{"n_layer": 8, "d_model": 512, "n_experts": 48, "experts_per_token": 4, "d_expert": 224, "d_shared_expert": 0, "activation": "swiglu", "moe_layers": [2, 3, 4, 5, 6, 7], "router_score": "softmax", "normalize_top_k": false, "routed_scale": 2.99, "balance_loss": 0.00133, "balance_bias": true, "router_logit_norm": 2.0, "n_groups": 8, "groups_per_token": 4, "init_std_router": 0.0371, "lr_router": 0.00119, "n_head": 8, "n_kv_head": 4, "head_dim": 64, "vocab_size": 21985, "norm": "layernorm", "norm_place": "pre", "norm_eps": 1e-06, "positions": "rope", "rope_base": 10000.0, "rope_fraction": 1.0, "qk_norm": false, "attn_scale": 0.125, "tie_embeddings": false, "parallel_block": false, "init": "normal", "init_std_qkv": 0.0148, "init_std_o": 0.0037, "init_std_up": 0.0148, "init_std_down": 0.0037, "optimizer": "muon_variant", "lr": 0.0121, "lr_mult_o": 4.0, "lr_mult_up": 1.43, "lr_mult_down": 0.7, "beta1": 0.93, "lr_head": 0.00935, "grad_clip": 1.0, "warmup_steps": 200, "schedule": "wsd", "decay_fraction": 0.732, "decay_shape": "linear", "final_lr_fraction": 0.1, "batch_tokens": 262144, "seq_len": 512, "doc_mask": true, "train_tokens": 1957000000, "steps": 7466, "dataset": "wikipedia_en"}
Below are experts of layer 4 (counted from 0) of a mixture-of-experts language model. Rows are named router (the router's row for the expert), gate (a neuron's input weights, with its number), up (a neuron's input weights, with its number), down (a neuron's output weights, with its number) and show model dimensions 128-255. Each number is 500 + 25 x the weight over its row's rms, rounded and kept within 0 to 999. Numbers have three digits each.
After each expert's rows: a language model's description of what the expert responds to; "comes after" lists some tokens at least twice as common just before its tokens as in all text. This comes from a sample of Wikipedia text that the model never trained on. Tokens count by the router's weight.

# expert 45
router:473524480477509524468506504495471507494505487535471466518501480506472466491488474494506515473496496479430456524513493484534560510519528531482539510475563498501501511435501475522519496490511546540495520558478498518454554508500473520485496508499520545507508493526475499560497495526489490507483525471514507516474520510503498471519521500501517510532507497531500520455490468487473500494527
gate0:461521494471541496547495499517508504523526503478528516494495459535446528476460487456506505534452515482495484506503506515528463503535472483483539461527502513493483521457545548465494479485493513490514527470480509495524493527526535513552504493514499464494505488499545509520472530479527501461513519461496493515542459521498475498475512486489490530490442442479480520497499485546475496543522
up0:473490506500478528483471495519495484508483457536492483511471487457535450544487494510512480518479456503493475479497534533467462510473474540537494526510514491495528486516483530529536457506485490462526511526503507520518482484480466504467465527492476487489471452562439530513508476529515491500505508548549506523435483470487538501474466539528509480492490487478489461492501565461507492463486
down0:505512470537495498520485531476503497513530517442487490550477550507496534511503492516490494479528514470488516483524491504440507528507491519486475536498504477507501530476513508513448483478533449456551467505491515540481544523489483478458518506492535524462503500503507521481501514473518524481488499499541512465496470518515515507468513490470534480485485507516518481518483452545517497520507
Digits within years, especially 9 and 0, plus pieces of French names and words such as d', chéri, de Graaf.
comes after: "1", "9", "0", "2", " de", "8"

# expert 43
router:495483518468524521509530518542532499441511466484542469496486498442498501481569546462480518482518479478513519514463494535467477474531551501452454501518455488505496502484450497499464539517495518498499472490489497494463520509498554477497522485502509517530498503487502474476511476504509525504512466504506496543507479495453498501484529513534554538486505510508556468468535480504514493520476
gate0:533475522525481478492515507518496506507521460493498525451508460517455506499476515523523484494478463440554526573519476498486487537493494480494536539458499517465554526538534519481537441496457491447554458518502529510502532516476470478544502525509489546478471485511513493508519556490458459522500481526528500483520482567505489532457471498492553474493475501497513504483464492507488495537494
up0:493514493521481522526557519532498527532489534503451504539466510490480526469476489504515450478519497503492525538534547499479490495454496479455514476475468498500488505502478486542503474561469510508529473443487536487471481543503521475527515463490519476487483498483495509508517466498456500527551466481439510523509522501489529531481470516489535515511495551466492515471478477476481527470504
down0:473496512513451525496517538491537560473526473527513487537499508462469475506513485521514500452489491524509496584481523495465433506512498478461496496507517452517534507482530491499495506448446474498468508499488516515489538520523523434507444483529519507506512503532482493493557494448515521555439507482515543470520497517475494511485454511463479518520483468494507485500455527550485515501517
Column headers and structural words in wiki tables and infoboxes, such as Date, Votes, Score, Personal details, heading markers.
comes after: " |", "|", ";", ":", "Personal", "\n\n"

# expert 32
router:554459526488518519488493476445500499471525546512541497551557465514460537490483534509504498529510489545478508467539509515519508484510541460499464474559527554543478467498514466536443525442498448516490484452447487476469511504520506511555487524517476497496490475530518495507536488545530455509472525502575543514487454470499488530505474474468516483509498568496489508506515498457491468495495
gate8:485508475514475483481504529517496556495504498551519492474469560478490526436504525525495463473503531506491503481536484511504511508506529478501463458495517491488500500512474520458504535548470474486547457479493500535459508513450500514464480506484495436479482510480541551531522518481502522473503513466522501546475499449482531528490453450510469497491474567484511498484498522521508489544495
up8:473518511518512500467486505500469557491504491552495507476475552479488513461526501517481461522512506478488509526517523531490529519514533530489472518493507492492509499521502479472503473516491482550512460481508529512481459463441491488457472556514460488481489506506499534516506501467479527498489503457528519526458458516507470527487507501503443508478509484471491548467531499552496489548453
down8:494502526504527492487459463459457513471488483486479518508512492504478531499516482490513502516516467493492519525485541508452513460492494519521483473477507494560527507517521485495516497490505495512525464522471509503491477510501527511508488476513503459517488506479536541572501509484515499491551490446483505523473492530517505468483542459532496500491473482529522489453511476541562475531523
Single digits and spaces inside numbers in tables of votes, scores and statistics, such as 5,660 or 12,785,478.
comes after: " ", " |", "–", "1", " (", "|"

# expert 27
router:547504538563534475536513487464489519457520511525513513547495494537510533489495510509490523555509507499520504481502496511511511490516544494502510486559536495499539494483507486473444509459540496525474460468470520470508520505544498530523469508485492492463520476506494489523488475483497479496467516507524569515522478501494468516486508475525519493526521519556495507450454485514475483480492
gate0:495477509518475501523507544496494482489500496499481460485523501491536532551489442484489511484495475509493519504489439477545503511548494502492516465503505494510520453465520520551509471521414503514502547529519518491551484503512524514494528548498482490521485517496524501484503498473465485485508485536537447484508477530538488521496483492485472472515510460478492499569486530487522459493502
up0:554533468526501494467477482483482496505519481464509545505536522470478517495476479518461464467483471538501500460506459497542516488512481515502518528474475545438526512514511498477535501497500513502498505514516552494485514474474510509519558511511492477551483485514525503455495509447545492482512486518471524523517499521520512520522544542519474473496528479475485494547509519523511492436484
down0:509500492466481501507511501469517497457469508505508536507506538465503510501510481520454534455496503497456487517480501468506519493534501478503482487508494497561499451468467490511534530513476536474535535514483491524548459475501491562538537530454513501510491504521480515504490487494496491453484469511511535475519540477498479524489476456452522524484452484449475514499497514529501500537473
Later digits inside numbers, especially 0 and 9, in years, coordinates, model names and vote counts, e.g. Xbox 360, 2008.
comes after: "2", "1", "3", "0", " ", "4"

# expert 6
router:510475492495486514493518517541484504485499515473491481486522507473478464503508493489485474426497493519517518482472510517494487502485460506500462529507486505524507512446507481487514494516495538496475498479526502487520488499558505565486513529483539471510475484462492529513516476529517529515477471493519497531517552517473474498477517522514507538495480488545501477495529528525509482547514
gate0:492490478547508513526501500463496523516500489548508506466489463485454471503509470497504548491540541453482521530503505483496502509553501454511498509484479502463541493504521534481484535528513508501523495485506514529491508497520506494507484489449507499536538501488528508531492501528444540542485490510541472490489473512515461503553481478492531462499537499452489538499509500489495493524465
up0:520501485487482484493533465466478522515494463518476486482498451518434502520511476510504532515577520472484532530471522505529493502502524520495527514506515507460524554507483500477510500537547532481572481485461505529476490468491478509448493501473540535494500487472511508539514525509443549562504488533516504491463471541504500507518503484495498436511523502483492495536483524511491498464471
down0:480481514495459474513504487516505500495488469492498486464490499472509481517525508520490507470449496500521482507508511488520545530490465532514486493498522482514482537454500511518502526487544555452494514502474543467481471475461550516496509474492515496488539491498469484492480528492513500513524480507513556527470518517533529487524512436501521503540515491536534452508513544540519518505452
Words inside or right after == section heading == marks, such as See also, Bibliography and Personal life, plus table pipes and paragraph breaks.
comes after: "==", ".\n\n", "===", "|", "\n\n", " |\n\n"

# expert 15
router:550447487506564503513527452529444474534469483518556539516476492499469515463521542506522461480495485510534528535489524529468482499447508494527533497518454499499520547494434444498478500413477521527516473491505473520495460507508544479458522516499481507495449499485515469515504508492525529532465488543496486518469500489481496508524465493499469514515432476533515469564520482538535520475468
gate0:533485505492482497504467498506536503483477521472504519546463481499522495473509486487519524504496539528538524502496509506505482527490522486487499495520488506500481473455462483458514512546545519452518484533473502503530486464481541492492450480520520497521522452475492499516485501504498531477511469495497471510536517497459463497493491510473515496546464484502497477498543509534481520545503
up0:518487517451468516513533477497503495521503517486449504515492473416492476455521478514536521504467546469519499527504463498491481548476491472465479498517487500479481509508478506449501523563503519480464519545497512497485511484515498492516525481487505519533551444491471511499528560485516556523559472469469487527523523462490460496492502481464502531480493527451511472517532518523452506541515
down0:468523519467489508546513526471476514533498494535476562473504480499473483459463518584469504489539472486509541498516518519455477532497512494509472456529511471493522514476471506513528524470488528491478513492468480486485541469453547484505513507504487506485488509511474501495511486495449540509492501520505537490477507555534492483502459516501469533521465489493500462493538510493480508485492
Infobox field names and spacing before dates or values in biography and taxonomy entries, such as Nationality, Born, Genus, Coordinates.
comes after: "-", ":", "\n\n", "|", " (", " Born"

# expert 3
router:459519528456516530479505477522517525455488489503508468542458504503504464525562500508478499493491480493507474527502480496547509509507514498488477493508470518517482510527488468496442508501490465490520535528523517472440506533475528473487492474492495492533453481484505483517472510551513490517538459490494508465492562507493529523556529530520519516498538507492489501461534478479517520499526
gate0:493492521495510497474498523480501523544515505517496559524467482510513530537496465505525450492498510523530456523571570481514510538520535528512527511498487521494515487485489487485482481522529521531496479555489497467497488504521479549533542565514533503467533481482496534515520478532554530511463538511508478452495472510496521492491499470491481452483481470513513481471489522478519556497474
up0:482521478516504514518458479566517460551524490478458487496489436447489516550472506508516515466479480485508484524507473484515509458499490489466498521466519514496540474509480519531504492473511498521536484536502509479524497509479481492517529438444502556491499510537519484501466479472453522481464522490516451494501533482509535533498494468521485477508515518461547532493515494504485480490496
down0:485478474487499548497500531476535474458493481489495524516501520510477474511459531495506470494492499485513463529493504503518504524463490467550532474503513471502526482512480480559493522505483458502546523505529511425522480518535524512486475498538457482489519520509490558502516475512490488492541494496471571466494488531454506496487468461528470496527515491476501534504520498506478504567489
Header words and cells in football and sports statistics tables, such as League, Apps, Goals, Pld, plus separator spaces and pipes.
comes after: " |", " ", ";", " P", "P", " /"

# expert 8
router:509502514451496459501478514471503462480482467512471504513487491487520474525477478494517497514467498477472479482500521520496490504468508513478531483535522468448501444513507478500508535491485469500516568473513502474490497478506496534458500501479532498479577507519461497483518481496517510525476500485532507507516469539498492481523533487481537491463525454464482506475490517490488527466495
gate8:509505528466495543456489485482479551546457501535523458521497474483505543490528488490518503515507484540484465515502532460535513477509492475531522555464505527519473535504508477512535471465454508514512484480479493535505470545498526505511492484493532472486518511506472518493522528477491442512495508530507470515491497496467511515519427505466524494510523500487534479519537533523517494526494
up8:478544515488456515485509482506517513506460478495502493514481506518493541530497545497529476531539527544495481496474480480523510497471474517492520510500476496471507480547488470536482503466496488484522480468494539511518482517509475523478512538510516523498478483503494475455528533462488487505481469500497507495476509499535535487493485489480489483509461490493505520542517472513503527537484
down8:518471523462450561497492534480502487471498512481483489506530507508513544490507522485492527497526474519505520490506544480508512521462483484503534515537481482472530515511538537495534461501526471493497484516468521494534501492488547527498495509523475463501482506481535450533479503498513528573504468530482506537506483463518553491470497479482519440506536507510460485550487482488498481504479
Spelled-out counts and quantifiers such as two, three, several, many, other, often before years or months, plus some verbs.
comes after: " to", " and", " can", " \"", " number", " it"

# expert 38
router:534514544532509519511526494488458580496496491472467490511554454537493513516524512509487505524496459515492476495536499531515523524476535495492520506512521452553456546513485531509482494479493482449467500453452518462481475489518499511493493503485490482496485458513518501477548504524531475432483498540531496514496509482512488539485520502502495475556501494497489486507433510514489514495432
gate0:500493499525483508490480497495516510478524481473501507532525516532509512478497468486502474479512484451510515490492504524495521438483484535514476483514441481480471525488522513553508453519499528477520508493499518459426507501487504517434522493481556518508474494467529488476516517492522491517506507504474478533559504502481452515513472473504527460528499459479531490471499561549490514497495
up0:481469563485481472501490497498509504538489462552464503480486554492494492515500517498483531511463467498495522530508498498501503500525500511534545528455477498505505508480522443484472520496510450547511527488463491480507542506546470549517514463491527494512467523572491508532494481515481504502526498504518512482576497531511493509524484518498521530484516497515506524528483516517537478462521
down0:476540479495481511481534494526527502539496535489485497461460490512508534525493520531546523490509509518507482476478484473498519496492520451509525488498443458562484495491484481497482491494470513486521494520458511491516527481487467512482509481515529464505474471512458506516506513507528522495434488526510512487542482535490528538488527514530484507417547516473509502498511507496551538462507
First digits of numbers after a space, dash or parenthesis, such as 2-016 and −1-6.1, plus his and her and accented letters such as ü.
comes after: " ", "–", " (", ".", " F", "-"

# expert 31
router:560465509504534514517520507491503504485489536499529467551536506534444513489491505495511455504486515557477505454501512513526501480500547457494485508539528528498511486472506441485487496487473459491485455457453487455485536486498510508561466499510466513499460504523517494501517509537506475483506499514541529497512460476506496542486503498514507478543499529528492485475478512495476464502520
gate0:480536478476521440509496547472498514506536514535440525509474463487524513533533452487491552509531509486482530500514439496496488505472504579497530504544534472517520500508500534537505507499534533503500494534471512487506543495558498487450511523517538469516506506500521510550498496565505492504507567511519494507527513541519513498466523520464467515517498431531501513513435531503520494492499
up0:490498505506498494473505472496456524474531525484495502527506498460556508493521480518499460527495488463525495500519505563507488491491509462499485511487491471492548480510534506481548502534539532499514502503514496526516488501576503478503452545528532454507564501485540495453502504500520514480527506439472485504529510527477541481522498516496484493538468499500517476479492501514504489450521
down0:507469490496495498517449529493490496478491484507527474491493506494477448546492539565509517487492491519542567521482523525502476504511495500507484506519496469556441507461548514484481538506497488489486472476522507499469534461531524497486462509459457489470492489495468477539468503494492538545477520494503483517482515557511531533466499506487471533497530512519495448480476480484507516447492
Digits and dashes in match scores and stat table cells, such as 2–1, 7–5, squad numbers and rankings.
comes after: " ", "–", "1", "2", "3", " +"

# expert 46
router:465490518520475517478438533508530499524477461498471485488453529495491540488507497490508534485471530519494498499577531504508509545485514482510460496471482484511509498476497518481514495513512557497475532500526511539536515527468473498477529443497512499488519524484484523554471533481501549543531513504462506517488478485544482550462469493492549475466479482503487514527482502510530469533488
gate0:477502499497462454504533502518528507510515473494501533508512466475534490502498493465524464500518459496513501520479480530488452452520469505436530541526491551560514481499480464529502444513501509479513509509495518474542502458529519548534553515533534500531460465530547502508489456481489523478541518484568479464493546521489522498491483489498456526504514458509457479469528445516492496466532
up0:507518501482514494527490506512494490510526536533478471517474522540465493504494523504508498476464540521490518493477481496481488550508457513567452445459489484492512501507526499504521549495484463470502502540499519506484467516459542441478465508529488494487500495507514486502430498512509498509468479492478515513499455478466513494552538511487518472508505490537526493538452479522526504524486
down0:523506496494516509480491449512514502511481528486497456495502453531521507501502511541492494530410485517489512497515476512501477514514487509562509527531487496511507518490515484507515539489507512487561491475493515482485474504469513500470491505492519469495521454460477497517527519539455504488534515490529533516521526500479526493504497532479490517492486543464526551503492507499501485529513
Abstract and personal nouns after the, a or his, such as father, career, development, role and history, and the endings of such words.
comes after: " a", " the", " his", "'s", " her", " their"

# expert 12
router:462492474544525534509489501495481461522532451511537485465517480550519498489488462482512493507540514512553493514493509510459517518506528545499535507521462523531457486523535514542564497551470482472534543533487489499524517575518503496510478495478499529483482528493513517493513482510479518491502493471519469471521508512525498474520496450482476468528457510496513491515493492475500539490495
gate0:516474482467507508534501489531503490453464491489506503503535510511514483507508513499494510472523445513489496484504499508507495505498542480527478489523516492491503502523475512546478493540480464537497521508506482551507491480480572527503485504491485515533498523508507470503490458548504493481479486546473529534469469471474524515501536491475495454487529483485450453519488473476513512489540
up0:509500461474523528498485500528505516521513504521482478526551493479478442446450485521492509455501519491502462525454464529541522492534498529505506430469528512486513524529502463492503502525535532515501498506487462498457513528477528516474534462509492501498518477501525496504505517470510505485475495490498511457515499469512443494495504543490500497523541517530502535457546476481476497537480
down0:490497465505475454492484537527563436498511476520483446452449519472535539484565504529517450484508529465504513468506463463473489505498481507534533504472463493452488504485485501519504498507504522509515519487537482551539522501435514464555502497495492538472516526512500474515524524479471492502520539474456497510489512511551513500511474506491483512535477513487500475479513515477532480520514
Line-initial dashes of infobox lists, table pipes, and == heading markers, as in "- Country:" or "| Scott".
comes after: " |\n", "\n", ")\n", ".\n", ";\n", "\n\n"

# expert 23
router:491500502504468469487525535482520510491462484489491520525493545497482510536488475500509529478551500514554543507465502477515491489472558561494520462487525551491439492503462518479530499535466482530517502541476496500466509480537510485489481505477511506508497500511469488491504495491510505511457499557520530525518496499504484499506511547469530479510521513528486506451460489497508507473469
gate0:510552485506531525504439499464478497488466529530506521444497445547512491513465490523504520515504504482533528527495522528480516444544467486550493519489528495496522457485499445564569499486509524512502497497510522526489518482477470529440511528488514505442484499488494527500482509510495513499500476542515493536533502510493522491449537485510507498521463496507456508546470484533515495527511
up0:494453528447539518488454468451530494515468498534512506496518474526507549479517467545518535514489522478475468525506471518457504481502479473541503530500498463495496494546470465523506502459484505505470482488505510493486489479489527504505497501536514460506516526527490496513515520471457509534466528468559479514477497484518479450446482469490550506512496491484499491551487507510565477554493
down0:527469477519505495493512454484487546479511544494506475505538519506456514480493468510507505480505497498490496477527481473485489472506483561537462521534493505490456456517487518480531484519460529550510474473508514528550534493498498525546524525476517513505486470463513524485459442495475489490498480507497503552500515485502499509529507558491463461509523474532506495495501517473513501482507
Middle digits of years like 2011 and 2024, plus adjectives such as local, national, public, and mean in climate tables.
comes after: "0", "9", " a", " is", "–", " an"

# expert 13
router:499536468483499485529519519491459487460468483509508482512452471485532510496496478495582531504501484489456477526526494502529550500498505503529501520537463503492510466473460492486499504456519529494471507505491505529507504490512555488470545496479475512466513535522497495550488465500501476520437470505497540498493522523506481493515514534489504471472504502529461526486509471459487460498485
gate0:539533500507488502501529512472491501496533486469502491471498511495470505492495474518554506452531487493475514513551519447489454479508498476464503508470517505522461520480513508495442491481507518500502518495500487471507510515518509496510488494492505508475507544503499481506541495543512485521510478471508517513525509476549520530506503420484501511512520511528493534494488478512457491466505
up0:511488506506449508551503521495493450529515515495480508502504519508483524505465452523545520503528510501477504515479512451494516513515480483493459494477494490507475470484508542502472530464490525418513470496477489470475525496487504525506481501458511479500510521553506433481520509529497500507532505465469510521517517486526529461476468456500509498496523505506515522466502460493450504505515
down0:497518525521482535446520471553517461459565501493505511484446465519517546513477526504507529489512507527500471486518538462469517498529482513513545532510517505515528518510525500499481504533518493498464467538523485456534481494522510463510463525511519472500513500467489545462481492498492499544515493504479504498511533462505521481499486513454450493498510489492469509509485534525520516473484
Digits inside years after in or 19, ordinal th, and mid-word pieces in titles and places, such as Century, cisterns.
comes after: " ", "1", " the", " C", " in", "9"

# expert 14
router:549497525461476552494507551524522462549526493512524522507498542517482510505498430507517487501497497502521525454511492487470479465463479502497496537462507500508475531517526489487503466534396476495494440509507504453528510481486501491534502501563509460545477522483492513462458529503539508508544501514504483483500497456528516523493492517517510492527480517479516477493530515544537523504527
gate0:502506480532493466487534455519496474488474496485495513497484500471507490498529492475474535522498520468516534507503494498513519504490497514508475456510521508505543498470473492486506499489492505467501480536431492509499480496486503541507510516492485462507496483518442499515474492585517543466457484507482474502495523461487570520495481522495472507489517522528539480516526447491511490522529
up0:489516470530514458495530465508500495478485503476503488542509514504488525504489518491470529503511502514521483544492443479496546525508534550509507474503517467497525490551487516483501463492493486490484499495456456486462464455492528506495497514483493485508505537468486513541529472485495515501526489480497508540527515497511499494515497496511472498485470538540483507496535431493542471516493
down0:504515490535448439536479515504468493457490498473515530552504504470534493492497488525529483508514529504456519505502506488501541526522519494436478491492534520486520490495503510518547524461484477459517509480506447484488476513512520447514527501505502477502534515470516551486541513420450476473531478520514513464502524504482475481509529493517528480500477486504482510517484481529494461523494
Articles and possessives, above all the, also his, its and their, usually right after of, in, for or to.
comes after: " of", " in", " for", " to", " at", " on"

# expert 40
router:509490519453489477502505492501548474474509477505528543486540501487565508491522503461493535491518487504527484469512471514489476487483509507474505482525486475528503495546494526510512482499482500488531513503516494508468481522528461470508489532470531509526546461502504509457530516474501472511491475483545511476506484505493565523512527486489505480500563466507558492503526498496493480488477
gate0:493523503502502538517505522464493469494492529481522527530448530494522489499510512492500485506533460497518467506447469525494529525540490432521490528552483486470502492523513502455505552491522504475490521510518481481517530504545508525508509492483458454484520507481480535514466478541532458473491494511467467513493504487478453524478509474500569465518502526496519535440494516499546517466485
up0:474504491499523488487438512513498515513502517453561472491510526565550499462537511470508489474503543500532493488504504501513480472491493495517492488504496496445513520460527493493479506518517490479510468515495467471509455481498502490479548506501452529478491505542528493500479516451528512469478471507473504490495505507474492537502524469497516477505532511497514522491498478476509482493502
down0:460503504527516488509510464497557503485476522487547486486473564532508481513489484468508497534510515544538513491452527492442521469506482481499491515531451521504485487539505483511513542488457525497470523511506510515450497522523473496480484500523519496484521490502487511497500462493505478461489522491506525482461511494534489509458470496520511524474535447514463494493444508488488548523490
Month names, but, than, and words after is/was such as confirmed, used, followed, more.
comes after: " was", " is", " were", " be", " are", " been"

# expert 37
router:477520460488540454508474467474531534508490502520490545527519492509536470511516552509506534534436445486509491528494520511492538521531494525493522491495489495481502454503495565502495510492540511491496511506485488512537461518508528486481478534479499470487475448480495489502517465495525524504473504505480530479501517497509509461495473523454532454444565461487494506480490519498466508469470
gate0:516514463517511485535478514481506481479489517517511513496538501507486512543537538459559477516496459469485502494480478454505511513498494487459479559465494516545520493518430520488464504493486493528511419522480508520514490516475518507532522467500488474472501492444511541496489489482546485434485505503474491522502500505470528444481474515538469536505490563512489549483502531468547505509475
up0:530501495507511468517520511514521525481519496487543483498490511531501456478482483525477491521491526529501496507521499479527493530494503561545487562511472507501450480519486474476512480506500488477504514498495492503502501531475528495518496506504513491503521518519461499517489492538494505490489502467500489461468487477439457519512527490484469489504496521539540537526494526482498493480513
down0:509482492527464506528472488487520516529507511511502523457480490524534544473534517509528499507477482523520493524547506482496466495510498483530497494464520479476490478513491546504560500537517493501492518497470468591450461466500497500487487495513474458525527516471507467516513497494481515472470506526492523508520520453543523452478554522492478493552458523494504519543496482507457493445480
Single capital letters starting a name or word after a space, quote or pipe, such as Preceded, Succeeded, Hoyt v., F.
comes after: " (", " \"", " the", " of", "-", ":"

# expert 26
router:493471500530472473528468490485503517461517491489499494546467460517496521439497515473517532535551496553512491544519500501481511497477500500496490514531507514530491463483472526475503471452499474503502496494486500528508494498494507494527490529498468489506538516506522496552518448532469486541508514501524512506502454502495467535466449496531513463453498509518486536503500471465523540492458
gate0:522486458501485510507514481487541540496444529454494486515502508466504495478504500463515547494503475486505516504491511528505508508462420517450512516498514539459461483505524491482495484512464490505465493491492500501485495457500542501469453484499516496505511494499500498518527530508504461450502523494513503498538494509545500484525526530553497500540513506506493498483478482564485529528507
up0:499462492500495498514533495505485497499484470533481510534493470505498544483498453502497483550546521540475500512486512452481549502507544525492500497543519520495562491438502507466516512454495526536509478494481505447511531472499430472510499538515523477543536496492500485472484522476492529507489491530492490508478485504484520482454499501473487513454499516503584482500500520467511493475501
down0:485519541517503520493479498531491477520465501457506545511508462450504508469477482479474501498510488475497509463510470486509557472489482500529480511530504456494476498448519520492497458525549512485487458522516498513499490483523495506526489494487504510513511539497494452529506504525496483460481503500469477461465523525503457467510465543506517502483530505532450497534504489486493481434522
Last digits of years and numbers, such as 202-2 and 195-8, plus units and directions such as km, kg, ′, °E and north.
comes after: "0", "1", "2", "9", "8", "6"